config.yaml
n_layer: 9
d_model: 256
n_experts: 128
experts_per_token: 6
d_expert: 32
d_shared_expert: 64
activation: "swiglu"
moe_layers: [2, 3, 4, 5, 6, 7, 8]
router_score: "softmax"
normalize_top_k: false
routed_scale: 10.0
balance_loss: 0.00504
balance_bias: false
router_z_loss: 0.0001
init_std_router: 0.0127
lr_router: 0.000544
vocab_size: 32768
norm: "rmsnorm"
norm_eps: 1e-06
tie_embeddings: false
optimizer: "adamw"
lr: 0.00114
beta1: 0.9
beta2: 0.95
batch_tokens: 32768
seq_len: 1024
train_tokens: 253800000
steps: 7746
dataset: "wikipedia_en"
Below are experts of layer 4 (counted from 0) of a mixture-of-experts language model. Rows are named router (the router's row for the expert), gate (a neuron's input weights, with its number), up (a neuron's input weights, with its number), down (a neuron's output weights, with its number) and show model dimensions 0-127. Each number is 128 + 32 x the weight over its row's rms, rounded and kept within 0 to 255.
After each expert's rows: "gets" lists some tokens that make up at least twice as much of what it gets as of all text; "comes before" lists some tokens at least twice as common just after its tokens as in all text. This comes from a sample of Wikipedia text that the model never trained on. Tokens count by the router's weight.

# expert 98
router [155 117 136 102 127 149 148  97  82 106 160 125 126  73  87 186 170  85  98 122 158 156 146  87 164 158 117 113 122 114 161 169  75 117 122 126 187 169 128 175 125 117 116 135  64 184  85 121 146 124 133 101  88 129 147  96 145 170 130 147 111 198 187 167 164 168 149 144 122 145 186 116  90 138  66 111  97 109 166 175 130 161  87 162 118 115 127 182 138 104 130 118  81 130  84 111  99 140 104 130 156 146 111 145 100  97 143 166 156 146 134 133 139 156 152 118 100 121 143 147 142 113 107 147 143 148  95 177]
gate0 [207 100 106 141  58 123 116 180 140 115 156 136 132 166  66 132 159  88 127 167  96  90 110 109 167 178 158 144  90 152  90 133 117 121 160 104 120  98 145 150 164 144  90 113 141 139 133 151 115  31 110  94 144 137  87 158 151 122 107 188 146 126 141 131 122 152 100 154 119 129 101 165 152 163 119 112 117 117 119 124 169  79 127 109 144  79 192 147 127 143 167 137  92  56 104 172 104 177 101 134 182 110 183 168 129 149 127 121  65 109 109 152 125 122 138  84 198 136  96 143  77 143 180 159 116 142 115 124]
up0 [140  38 101 184  90 143 182 154 125 180 155 178 107 141 125 151 236 110 114 177 123 145 160 151 173 139 154 137  97 141 136 134 104  88 134 190 124 117 173 179 159 125 128 169  86 125 169 158 127 112 106 172  90 147 116 137 119 121  58 150  92 101 108 164 146 166 166 116  78 108  75 157 164 117 106  70  93  93 144 117  96 152 107 117 166 102 114 201 211 199 129 177  88 131 166 142 129 139  67 137 127 124 135 152 109  86 108 151 113 140  99 143 185 173 194  86 113 164  95  70 108 112 143 103 108  93 104  77]
down0 [ 87 109 100 138 149  64 108 122 134 188 135 132 154 150 168 128 184 164 107 120 127  87 165 164  46 118 117 153 150 107 123 148 146 125 106 162 187 175 168 124 105 138  98 169 121 130  94 104  75 123 125 148 141 173 111 147  96 106 107 178 105 144 130  89 110 133 123 125  53 138  94  87 162 204 111 127 106 122  99 175 144 143 138 159 104 116  81 107 179 200 132 152 145 143 124 122 103 124 148 119 147 164 151 121 159 107 127  95 119 199 207 146 174  92 145  53  59 159 127  38 109 109 121  96 138 149 132 108]
gets: ",", ".", ".\n\n", " and", " as", " \""
comes before: " The", " the", "==", " he", "The", "In"

# expert 124
router [126 142  98 119 117 109 125 105  48 126 103  95 146  46 106 197 132  97 106 135 144 162 124  83 135 184 130 114 115 121 169 133  62 112 124 113 165 110  85 124 126  80  68 132  86 176 139  87 144 113 152  99  73 120 149  96 182 157 138 156 160 130 140 161 174 142 128 149 108 161 166 175  67 150  79 137 119 136 165  96 145 198  76 133  82 128 110 171  94 132 107 161  61  72 103 149  98 124 116 141 214 152 119 112 145 145 126 147 126 133 127 125 111  95 159 149 135  74 148 125  82  61 138 122 112 162 130 139]
gate0 [161  89 153 144 131 111  91  88  96  78 144  87 154 113 125 112 173 171 137 176  96 120 148 114 163 134 147  86  71  76 171  91 132 121 135 127 137  75 136 116  96  89 108 123 133 129  89 125  77  93 154 123 149 119 144 140 131 154 102 129  86 129 189 157 128 107 150 108 122 128 117 179 131 156 161 191 154  80 170  73 124  93  68  86 148 131 147 168  80 153 172 124 139  96 123 154 100 148 143 154 117 120 152 121 150  96  58 117 104 130  63 137 175 123 117  80  85  43  63 133 120 104 134 117 163 119 127 145]
up0 [135 148 107 114 142 150 119 111 135 210  50 108 133 164 155 143 116 154 170 106 165 144 102  92 109 106 117 101 192 234 112 153 150 164 109 166 106 143 104 139 133 125 126 127  86 122 131 136 162 150 134 115 109 136 106 138 125 111 159 143 144  67  66 106  88  97  82 112 128 149 148 104 141  93 126 112 122 159  78 140 186 148 129 179  75  95  81 111 147 164 109 144 134 109 124 101 151  82  96 119 176 152 164 154 163 112 187 128 158 137 161  91  95 127 151 187 109 198 138 130 160 169 133 105 156 131  97 126]
down0 [114 143 177 104  59  86 130  88 107 172 121  89 131 127 112 116 179 204 156 130  86 194 159 160 150 116 117  75 113 108 126  88 144 151 118 137 160 194 100  70  71 133 119 161 108 110 141 122 134 186 122 129 117 119 156 110 118 152 140  99 166  63 174  92 133 103  49 170  77 172 103 133 138 125 101 132  70 128 142  93 150 138 101 134 111 130 136 128 167 151 125 207 133 179 185 117  47 170  91 138 103 158 143 138 146 141 129 129 164  69 115 159 104 117 157 185 167 121  76 179 161 119 186 129 157 135 134 125]
gets: " |", ";", " (", "\n", ");", " /"
comes before: " ", "-", "=", " Votes", " Total", " Green"

# expert 67
router [148 147 128  83 101 137 130 113  83 116 120 169 108  76 126 201 165  67  84 108 107 170 109  91 129 132 159 122 125 105 169 147 107 114 136 159 162 145 102 144 114 122  86 124  93 197 130  94 144 122 135  86  88 126 170  94 186 149 127 144 137 168 148 186 180 148 161 137 151 190 156 130  50 144  77 144  83 108 186 126  93 183  72 160  92 124 164 181 123  96 108 146  76 130 109 110 151 138 109 112 152 142  62 158 103 156 140 155 141 144 156 124  99 116 155 125 110 123 131 166 132  84 111 135  93 123  64 164]
gate0 [130 141 162 105 224 129 148 145 164  89 140 120  79 116 223 150 104 100 148 128  89 140  80  91 180 140 141 148 152 134 104 107 135 150 151  69 180 212 136  72 156 174 146  92 115 122  85 151  71 206 134 106  87 165 169 109 150  94 114 106 116 143 134 115 162 119 156  76 156 143 132 105 121 127  95 226 175 166 122 101 114  93  88 123  98  91  53 134 113 153 162 109 140 171 122 140 178 171 139  87  83 159  74 135 143  84 167 103 160 169 126 126 112 140 137 169 166 124 116 110 147 125 219 110 113 116 122 203]
up0 [114 135 187 138  98 171 103 160 117 114 104 109 124 168 127 166 108 120 121 130 142 115 189 164 156 144 120 133 206 109 142 150 169 144 147  91 117 120 154 130  87  93  70 117 136 135  61 151 145 194 134 128 141  82  91  78 126 141 134 122 128  71 137 117 148  96 103 155 112 164 111 141  95 108 109 122 174 116 184 153 168 193 104 133  80  71 153  88  87 112  50 150 113 100  55 156 131  41 136 158 119 100  90 133 117 115 169  74 161 137 145  88  83  85 149 148 130 103 117 120 141 173 164 171 189 139 107 138]
down0 [201 138 172 102 172 139 126 124 118 129  99 144 117 144 150 120 145  83 148 132 120 145 175 136 205 131  89 168  92  93 166 186 138 125  95 101 158 142 152  92 113  48 132 134 146 103 161 156 125 137 126 148  99 159 130 136 125 163 171 144 147 138 158 111 134 158 208  90  91 102  90 158 146  92  93 148 121 123  75 166 102 176 147 149 164 116  40 131 148 128 105 126  95 106 107 143 127 152 119  85 151  84 151 163  66 136 123 165  94 123 155 168 101 139 183  96  62 178 121 140 195 121 110  89 152  88 109 117]
gets: "1", "2", "7", "0", "6", "8"
comes before: ",", ".", "\n", "–", ";", ".\n\n"

# expert 27
router [157 119 142  83 118 137 136 116  88 132 128 157 100  78 115 194 158  62  79  94 110 166 109  94 129 126 137 141 139 110 165 149 101 113 119 148 160 134  88 144 131 124  76 115 101 195 134  77 141 114 140  80  88 114 149 103 176 154 139 148 144 162 142 178 172 141 165 138 150 191 162 128  52 140  71 148  90  92 185 125 100 176  77 162  84 109 157 177 139 106 113 146  81 125 108 122 167 130 111 107 153 141  60 174 115 170 138 140 142 144 148 138  94 136 156 135 112 126 127 170 129  89 126 139  96 149  62 170]
gate0 [169 143 182 125 135 116 112  84 101  78 115 124 180 106 169 166 156 112  85 124 160 128 127 108 126 133 138 115 145 157 117  96 147 115 105 187 150 148 100 199 108 148 110 125 126 167 141 106 162 106 123 114 100 135 190 136 133 130 132 132 129 120 134 169 109 124 142 127 141 188 171 178  95 122 112 147 168 173 154 151  95 151 115 109 105 126 118 124 119  72  75 189  82 139  37 148  99 135  65 129 130 165 111 143 190  89 100 140 212  73 122  77 121 210 174 152 122 131 108 163 156 107 156  50 134  89 107 127]
up0 [ 96 147 100  98 152 117 126 121 129 125 114  85 156  80 142 131  93  86  88 104 160 168  96 193 139 115 108  85 130 111 148 119  93 128 156 126 123 182 168 111  98  59 120  98 116 133 135 129 116  56 141 125 120 136 150 154  80  56 126  84 124 142 130 155 151 141 110 129 142 123  96  89 121  71 122 146  94 152 153 213 126 114 102 189 113 135 137 122 100 129 168 147 151 157 134 202 115  70 115 161 163  45 132  91 117  18 134 125 126  98 197 152  57 179 127  87 159 136 120 118 182 122 126 134  88 175 134 111]
down0 [111 113 139  46 121 115  90 118 101 114 136 121  74  98 137 111 164  95 173 108 154 135 114 186 160 123 107  79  77  63 146 167 104 142 104 118 131 145 116 139 165 111  77  76 140 109 118 122 130 115 134 169 137 105  89  85  33  72 119 113 179 142 152 182 115 101  91  94 154 110 166 127 123 169 119 148  97 130  97 150 126 110 200  88  48  91 102  78  87  77 169 125 150  94 114 122 141 144 100 118 114 130 108 195 133 170 150 128  96 109 125 117 131 155 102  25 112 133 110 120 195 129 127 110 109 162 145 172]
gets: "8", "0", "2", "9", "201", "202"
comes before: ".", ",", ".\n\n", " and", " in", "4"

# expert 12
router [118 184 158  63 138 126 154 157  68 113 104 121 137 110 135 164 180  84 162 110 140 102 112 113 178 178 117 107  85  97 161 148  69 137 129 137 163 156 118 149 129 135 101 146  77 169 132  71 151  95 134  91  94 105 129  98 180 135 136 126 136 127 126 174 175 108 169 101 170 172 194 147  59 128  95 167 131 116 210 115 123 138 103 107  69 142 135 160 119 140 146 156 111  82 105 161 173 105 152 123 129 115 120 177  98 130 131 128 161 137 198 133  88 191 128 139 117 145 161 136 126  85 133 159 103 145 153 176]
gate0 [149 131  88  97 144 148 120 116 185 110 184  88 126 172 190 118 139 130 122  97  87 145 126 146 153 106 129 155 118 123 114  84 135 115  80  97 120  98 132 118 139 116 111 144 173  90 125 122 163 117 165 144 161 168 113 153 158 112 134 163 118  93 122 152 108 166 133 115 134 146 109 133 148 104 140 140  85 133 153 127  92 122 127 172  55 146 135 109 153  93 128 125 128 123 154 154 134 152 145 152 139  96  93 111 119 147 173 157 187 131 220 115 145 186  95 120 132  81 106 159 101  91  70 174 174 126  84 133]
up0 [183 162  84 121 150 114  80  91 128 166 180 116 147 154 124 130 193 125 119 125 152 132 136 159 134 121 154 170  91 121 137  56 161 112  97  95 134  85  91 125 164  96 102 141 165 104 128 121 149  93 109 113 209 145 122 159 131 118 122 181 123  85 141 141 125 149  90 120  68 151 136 138 119 100 154 168  94 150 126 139 100 111 149 144  76 137 141 116 188  88 151  90 166  95 141 122 115 154 139 150 156 119 140 167  91  72 201 168 125 163 129 124 148 147 151 125 118 107 115 157  77 158 102 100 197 102  98  71]
down0 [106  15  95 115 109 134 109 115 122 123 195 150 165 100 166 162 167  92 118 178 137 167 104 163 134  63 107 136 136 129  71 112 137 146  70 124 133  80 130 148 133 116 114 159 153  90 177 150 141 116 115 106 107 171 154 117 158 170  86 117  79  92 138  69  86 125  99 153  77 104 131  93 142  95 123 150 106 103  81 158 178 103 169 137 158 154 176 121 139 100 111  95 180  99 190 108 101 180 152 113 100 101  84 127 115 133  93 141 134 172 108 110 163 244 121 117 128 162 137 184 110  84 129  71  99 119  72 111]
gets: " It", " it", " on", " which", "==", " is"
comes before: " is", " of", " was", ":", "==\n", " also"

# expert 7
router [142 135  99  88 121 153 114 121  98  90 115 113 176  97 145 179 125  73 124 116 161 163 140  72 121 137 115 121 128 123 146 189 131 106 115  82 116 152 167 141 117 119 113 143  98 174  85  97 152 119 150 159  87 131 104 122 125 151  98 180 139 162 104 157 144 139 149 146 229 179 190 164 106 112  63  88 124 105 160 151 147 197  88 160  79  96 153 150 168 123 171 159  75  89 116 138 140  93 118 132 148 210 104 147 163 117 153 131 174 127 154 124 123 208 117 104  95 103 130 138 106 134 120 152 112 135 119 168]
gate0 [157 114 167 109 143 160 186 189 192 125 171 104 176 107 102 137 118 143  76 180 175 145 177   7 120 121 158 131 124 180 112  79 121 128 186 178 122 120  71 101 128 191 118 174 104 173  88 162 109  87 113  70 137 176 152 120 225 169 147 100  63 148 164 134 133 154  77  91  94 120 100 127  85 146 125  66 136  95 113 237 130  88  98 119 130 142 136 162 100 123 110 114  99  91 115 104 109 152 138 125 141  95  76 103  97 116 112 126 124 137 100 166 141 101 159 176 148 163 136 102 137 133 151  69 126 183  94 136]
up0 [ 85 100 109 103 112  57  85 113 121 151  74 160  93 160 110  89 177  96 196 109 116 142 151 203 123  96 122 110 121 128 144 176 127 173  87  86 172  86 197 142 157 120 157 106 191  93 157 103  69 156 178 152 118  88  96 118 105 119 112 135 137  78 121 105 115 153 168 142 185 134  77 105 152 123 107 133 117 131 132  72  58 160 110 152 164  85 114 144 135 116  98 179 197 168 107 166 132 141  88 134 165 160 129 192 134 102 108 179 136 127 118 149 117 148 120 108 148  92 117 144 112 143  99 125 102  60  92 130]
down0 [111 204 169 113 201 103 110 143 123 151 140 126 133  96  85  98 187  67 175 122 104  97 160 120 115 113  48 141 186  97 150 162 155 120 111 104 130 144 105 118 149 105 188 118 132  60 179 139 112 186 154 123 158 180 124 114 104 127  94 143 104 126  94 152 149 163 114 147 165 112 116 105  95 190  73 111 112 102 165 125 109  96 108 137 124 106 122 191  90 119 162  91 123 155 140 131 171 136 148 150 175 170 104 121 119  84  89 156 104 130  56 126 157 184 142 197  88 154  75 112 110  91 137 155 140 153 125 134]
gets: " of", " in", " by", " with", " from", " the"
comes before: " the", " a", " his", " its", " an", " their"

# expert 91
router [134 146  92  91 141 171 150 122  87 116 120 107 116  97 107 180 143  68 135  68 151 179 169 125 151 170 150 115 143 121 168 163 120 136 164 163 143 114 155 165 118 125 132  98  67 200  92 101 161 102 152 124 101 125  97 108 132 137 115 136  90 178 199 171 172 155 163 138 166 166 170 116  69 123  82 126 113 154 166 148 124 203  88 156  89 137 141 163 147  95 150 133  80 135 107 115 143  89 117 105 182 148  82 140 150 148 166 150 176 130 166 138 148 196 127 150 105  60 166 142 100  99 115 133 114 164 129 142]
gate0 [153 134 112 102 137 134  76 126 160  98 163 167  65 160 144 137 152 143 143 129 124 129 126 127 121 128 116 127 140 140 181 100 116 140  87 141  69 156 105 100 107 120 139  91  79 132  99 149 121 167 108  95  97 178 134 159 129 124 120 176 114  65 158  87  96 139  51 115 127 160 134 133 166 136 123 131 141 132 142 153 102 101 133 133 135 139 114 173 132  84  95  89  74 208  65 109 117  84  63 144 107 153 173 108 102  22 135 162 153 108  87  44 144 124 136 116  86 163 180  36 168 135 131 144 160  25  97 174]
up0 [ 98 124 120 162 155 153 102 102 157 153 110 171  65 129 149 121 152 157 133 132  65  85 126 229 165 100 128 128 108 125 132 106  99 122 194 136 132 120 132 187 180 127 116 126 160 149 121 102 137 130  95 126 134 108  92 101 141  68 132 101 141  90 192 159 127 138  64  85 128 135 143 101 161 127 245 146 104 137 107  89 144  78 173 110  98 184 145 202 166 138 108 135 124  43 181  75 118 114 138 135 109 127 102 134 131 118  79 200 134 114 186 142 105  95 100 197 173 154 122 117 123 134 104 142 114 106  97 114]
down0 [152 129 160 151 112 115 125  95 108 157 106 127 156 140  83 132 136 179 112 161 203 124 152 177 151 105 155 211  99 134 145  74 175 133 173 109 157 175 121 117 162 125 135 134 105  92 186 100 129  91 148 170  80 143 178 144 108  89 127 187 129 115 120  29 108 122 104 100 163 148 103 158 107  85 178 127 142 133 131  83 123 150 104 178 179 114 155 149 159 112  77 132 161 145  95 132 160 124  95  91 153 129 124 155 100 162 142  99 111 116 116 115 101  79  86  52 107 127 112  96 154  79  89  56 101 113 169 133]
gets: " as", " with", " of", " to", " that", " from"
comes before: " the", " a", " that", " an", " his", " it"

# expert 8
router [150 111 135  85  95 141 124 116  90 123 119 159  97  78 111 187 161  64  78 112 107 155 116  89 115 132 146 133 139 112 175 146  96 111 138 153 163 141 102 146 129 124  81 128  98 187 129  84 142 112 148  86  89 125 148  84 174 144 123 149 141 158 140 176 180 135 174 136 148 192 160 132  53 136  73 138  83 110 180 118  99 176  78 150  88 112 157 165 129  94 117 150  89 130 110 114 172 131 114 105 149 136  43 173 122 168 138 139 140 140 161 133 102 151 159 128 122 120 115 172 121  84 134 132  95 125  54 182]
gate0 [115 190 113 180 110 160 144 119  73 101 161 140 125 171 109 197 127 137  72 125 158 171 115 108 162 163  74 115 141  96 114 122  73 147 135  72  89 137 126 102 166 114 111 122 127 149  74 116 141  89 203 101  54 118  99 136 145 160 102 157 158 151 155 145 151 180 112 165 127 144 170 115  62 108  52  70 140 148 112 131 127 114 105 198  76  87  97 179 137 107 152 163 132 109 128 158 145 168  84 184 142 127  96 164 109 140 172 143 165 150 144 130 150 150 117 158 146  66 144 151  73 136 150 175 107 158 107 109]
up0 [113 126 150  97 147 106 145 223 141 122 148 165  81 162 156  72 162 123 139 119 127  91 101  92 134 107  66  94 145 112  78 100 180 106 189 142 179  98 125 129 157 204 158 104 188 110  74 124 109 129  68 136 137 160 118  81 110 180 111 180 155 122 120  91 148 115 119 122 157 114 145  88 169 102 175  92 157 112 119 118 132 187 150  96 122 102 118 108 121 155 166 130 115 152 110 130 125 143 139 120 146 119 135 176 128 240 133 132  81 106  92 126 113 118 124 118  72 208  98 184  87 143 154  96 186 147 115 144]
down0 [131 158 120 187 172 103  70  93  96 160 110 138 100 137 182  99 150 153 157 145 105 122 142 116 100 122 140 128 122  81 161  97 170 111 131 131 121 170 120 159  69  85 104 136 135 110 125 134 101 146 142 126 155  65 144  82  82 144  72  14 160 128 199 145 164 121 124  89 106 140 164  70 157 105  99 108  96 128 104 116  84 160 127  76 155 114 138 161 147 111 138 155 129 127 152 130 101 150 162  77 183 101 139 150 113 126 177 181 156  93 117 145  94 150 135 128  89  72 170 136 117  58 107 133 123 141 123 139]
gets: "3", "2", "4", "23", " L", "199"
comes before: " |", ".", ",", "–", " and", ";"

# expert 104
router [145 156 118  90  87 144 136 135  81 117 111 115 113 114 107 196 176  86 140  95 175 154 161 123 174 188 172 103 119  95 146 159  85 135 137 143 174 116 152 172 113 141 104 112  67 187  94  98 124 104 184 144  83 114 133 106 128 140 149 127 108 145 200 193 170 156 170 130 121 151 205 148  75 184  66  98 117  97 189 127 111 150 103 126  97 145 140 152 134 112 135 171 102 101 109  93 115 128 117  95 132 134 104 138 158 117 144 151 158 126 147 130 160 198 126 107 117 117 145 146 141 111 147 174 138 128 149 154]
gate0 [100 176  80  65 157 168 109 145 125 102 108  85 166 108 100  96 134 131 195 116 144 120 111  91  64 151 168 130 152 102 159 141 193  71  95 134  96 115 137 103  75 126 122  61 143 166 205 109  97 147 119  84 155 118 110 154 166 117  88 106 143 122  93 121 180 124 131 178 114 120 192 135  79 199 102 127  66 141 135 102 105 104 146 117  84 125 103 172 104 142 150 156 156  96 141  57 121 113  98  94 141 140 105 100 124 143 111 151 147 143 104 165 165  88  81 130  93 167 185 132 129 189 145 119 168 132 128 130]
up0 [145  89 105 138  97  71 124  94  69 132 141 126 114 115 141 167 105 116 107 157 123 144 123 167 115 122  67 141 143 168  45  95 127 146 105 168 128 152 111 140 168 113 122 148 111 111 107 125 115  85  98 177 114 120 158 115 121  85 131 178 152 118  72 134 138  98  99 136 125 150  98 119 147 101  84 154 161 154 124 107 155 178 105 153 142  93 156  58 146 131 149  97 102 151 115 211  98 128 196 160 199 170 114 103 150  55 141 142  73 121 139 115 106 163 155 152 187  96  47  72 110  82 102 145 115 125  90  81]
down0 [145 123 127 111  79 129 127 131  82 105 126 146 141 115 129 196 108  29 141 116 118  91  61  86 128 102 158 143 123 148  74  87  92  87 128  82  88 137 154 132 168 129 126 101 149 130 154 118 153 122 128 138 146 103 202 168 170 122 120  60 140 125  98 165 145 113  88 166 159 168  88 194 114 185 146 138 118 116 139 116 133  94 122 127  85 119 147 149  63 101  97 142 129 146 158 118  70 131 181 126 112 123 102 182 106 120 136 135 100  76 188 139  59  96 152 141 117 106  79 145 139 146 174 120 143 153 158 134]
gets: ",", " and", " that", " which", ".", ".\n\n"
comes before: " the", " he", " it", " they", " a", " The"

# expert 5
router [171 120 102 112 103 157 146 125  73  99 140 100 128  91  94 184 129  86  87  92 143 183 167  83 174 173 170  87 117 105 147 157  86 100 119 141 143 136 125 158 102 109  86 140  61 200 107 106 176  92 154 119  85  99 108 112 148 180 122 152 111 149 149 213 163 167 164 127 113 141 165 142  69 146  59 110 101  79 179 162 131 190 127 138 145 103 128 154 155 102 119 167  42 107 106  99 110 118 105 103 167 141  92 131 153 118 115 134 114 139 152 131 131 200 143 130 147 124 123 136 118 105 119 140 128 148 126 143]
gate0 [ 80  72 136 141 136 165 182  82 120  98 152 121 133 144  56 136 111 130 121  93 119  96 144  55 127 111 152  91 155 106 119 112  83  99 100 131 148 104 153 185 170 181 168 140  87  99 140 138 173 128 104 138 119 143 104 148 157 135 162 168  99 169 106 114 116 160 132 152 114 120 131 139 119 127 139 151  75 118 129 167 163 139 132 124 150 142 203 119 148 146 103 102 132  95 139  73 110  62 155 121 129 154  81 141 142 129  88 136 102 156 142 213 144 125 117 104 154 163 116  98  93 109 121  97  94 154  78 199]
up0 [109  94 151 144 152 137 144  91  80 112 164 106 198 165 136 113 129 105 137 135 144 131 122  85 109 131  90  80 134 105 130  62  45 119  88 114 117  74 159 131 188 137 138  90 134 127 114 123 131 109  91  90  97 105 109 169 152  97 141 163  83 136 101 152  96 134  93 135 121 138 169  76 145 198 157 146  88 132 148 126 101 160 139  92 143 185 215 114 122 120  94  53  98  80 141 140 122  94 156  99  97  90  60 122 174  95  46  63 113  96 121 204 133  94  93  46 142 137 135 114 111  93 186 113 130 157 136 169]
down0 [ 97 124 141 143  46 173 141 108 132 170 130  80  72 141 163 106  91 115 115  99  88  81 142  87 102 109 194 144 158 168 136 149 143  78 130 115 163 141  98 131 140 157 160 164  94  90 103 127 154 118 139 176 117 167  94 190 160 158 175 182 168 144 112 169 134 119 110 133  25 118 127 135 122 126 122 117 143  97 180 104 144 144 148 160 153 140  87 110 177 166 101 157 212 127 134 121 121 113 159 145 134 149 148 120 138 103 130 171 121 110 155 128 109  83 137 129 106 139 117  71  89  99 168  92 157 122 142 123]
gets: ",", ".", ".\n\n", "),", " had", " that"
comes before: " he", " He", " The", " the", "==", " and"

# expert 40
router [146 150 129 123 102 110 132 136  59 106 138 137 157 111  81 202 121  86 102  95 147 150 178  32 150 171 151 107 112 108 140 148  85  89  93  70 170  78 146 210 138 133 136 141 116 155  85  90 170 111 142 105 100 134 115  86 154 170 128 148 122 151 171 132 163 148 142 147 133 187 224 163  50 142  71 134 103  69 137 122  95 156  48 138 111  81 176 125 121 101 145 142 100 100  78  74  92 101 118 105 147 144  83 159 144 139 159 133 195 152 156 172 143 127 144 136 108 120 126 180 106 120 124 155 120 162  89 165]
gate0 [182 165 126 109 106 130 108 107 113 154 107 169 162 121 109 135 118 154 116 115  82 169 109 109 117 183 114 161 127  73 107 134 151 159  73 117  62 127 121 142 145  86 155 153 103  86 128  89 145 164  99 127 120 144 119 134  82 162 125 165 105 132 115 156  88  92 171 155 167 147 112 181 110 107 133 165 142 139 164 134  83 100 158 154  66  95  89 119 112 135 125 112 146 101  96 123 101  58 162 114  95 103 170 132 115 194  81 160 138 165 107 111 172 116  97 121 115 201 170  69 143 106 164 182 135  91 114  97]
up0 [ 86 107 224 130 107 103 148 125 125 113 108  99 130 130  88  99 128  79 137 148 187 115 118 167 120 130 160 130 125 152 162 101 126  66 133 112 169 116  92  58  42 143  94 118 150 142 176 158  98 131 144 146 117 132 214 125 123 149 170 117 142  90 161 123 160 164  85 114 129 100 161  98 128 147 161  90 118  88 138  90 160 106  85 104 161 182 131 145 177 144 113 113 109 117 179 118 165 158 102 132 131 132 106 134 140  66 218 104  59 137 152 139 118 127 173 102  63 110  89 144 104 155  80  96 140 121 180 155]
down0 [151 143 151 113 119  72  34 159 146 154 146 122  86 110 176  81 153  93  77 200 142 109 181 145 119 178 138 153 115 162 165 139 139 116 103 143 132 139 132 124 142  78 129 139 155 174 150  67 118 100 159  89 142  83 152 120 133  68 150 189 147  39 115  64 141 125 120 135 141 129 147 140 160 150 132  96 138 114 127 125 121  93 124 146 111 138 132 165 179 130 135  82  87 144 138 116 139 132  74  93 119 151 157 110 134  78 138 145 144 118 112 179 135 142  78  90 161 114 174 157 125 122 110  89 148 109 137 106]
gets: " by", " |", "|", ":", " a", " ("
comes before: " ", " Total", " Candidate", " not", " well", " Turnout"

# expert 6
router [199 162 116  80 149 147  99 107  92 132 158 149 164  52 136 191 178 104 106 137 160 150  97  80 109 145 111 156  92  99 180 124 113 125 137 156 110 132 112  66 113 116  59 131 112 191 151  79 140  86 175 115 111  67 168  91 175 178 131 148 122 148 175 168 159 143 166 154 131 152 186 174  93 155 101 127  57  85 154 159  70 156 103 131 114 144  95 190  99 142 137 130  81  83  79 154 115 139  81 158 135 122 134 154 110 130 155 130 115 136 166 113 111 104  99 112 122  91 145 133 140  85 147 114 117 144 121 155]
gate0 [156 115  98 131 131 136 128 121 126 144  70 139  65 138 173 106 117 153 125 143 104 156 179 206 117  84 129 200 131 141 164 111 145  99 191 118 116  87  99 133 109  98 168 147 175 105 155 104 115 123 155 101 157  78 159  88 129 128 173 104  82 199 155 147 132 164 185 170 101 127 111 123 144 104  77 112 110 154 132 110 128  81 151 191 102 113 145 146  84 103 130 118 173 163  90 108 115  49  82 123 186 140 121  66 112 160 115 114 209 143 152 116 108 123 133  91 131 145 108 156 172 124  67 128 153 113 129 136]
up0 [124  98 176 152 138 141 131 112 114  91 119 131 125  80 162 116 130 127 128 127 149  70 110 147 130  86 188 108 104 141 204  66 177  92 122 141 134 122  87 124 128  85 207 203 142 111 119 136 111  92 147 112 182  53 158  70 114 113 129 108 109 191 134 156 141 120 227 146 118  96 143 179 120 129 105 135  90 149 141 111 103  86 143 149 167 160  72 142  83 156 122 113 195 103  57 149  98  71  56 119 127 119 130 106 112 142 121 109 176 172  88 111 112 114 139 132 149 153 185 129 118 142 105 127  81 119 164 181]
down0 [151 142 130 154  69 104 152 178 173 135  94  99 123 131  96 125 159 167 152  98 207 156  98  84 181  75 129 130 138 111  60 155 160 124 131 115 193 123 104 143 174 118 131 151  86 147  95 154 154 106 144 154  55 119  85 168 150  58 125 131 160 100 158 192 159 137 117 107 141 138 111  78  81 109  87 142 132 153 114  83 149 132 122 132 102  76 186 120 119 116 124 152 140 139 106 118 150  81 157  69 119 124 186 106 147 121 168 124 154 108 126 135 109 214 131 136 169 133 105  73 123  88 151 125 110  95 125 165]
gets: " |", "\n", "-", ";", ")\n", " -"
comes before: " ", "-", "|", " \"", " Born", " Title"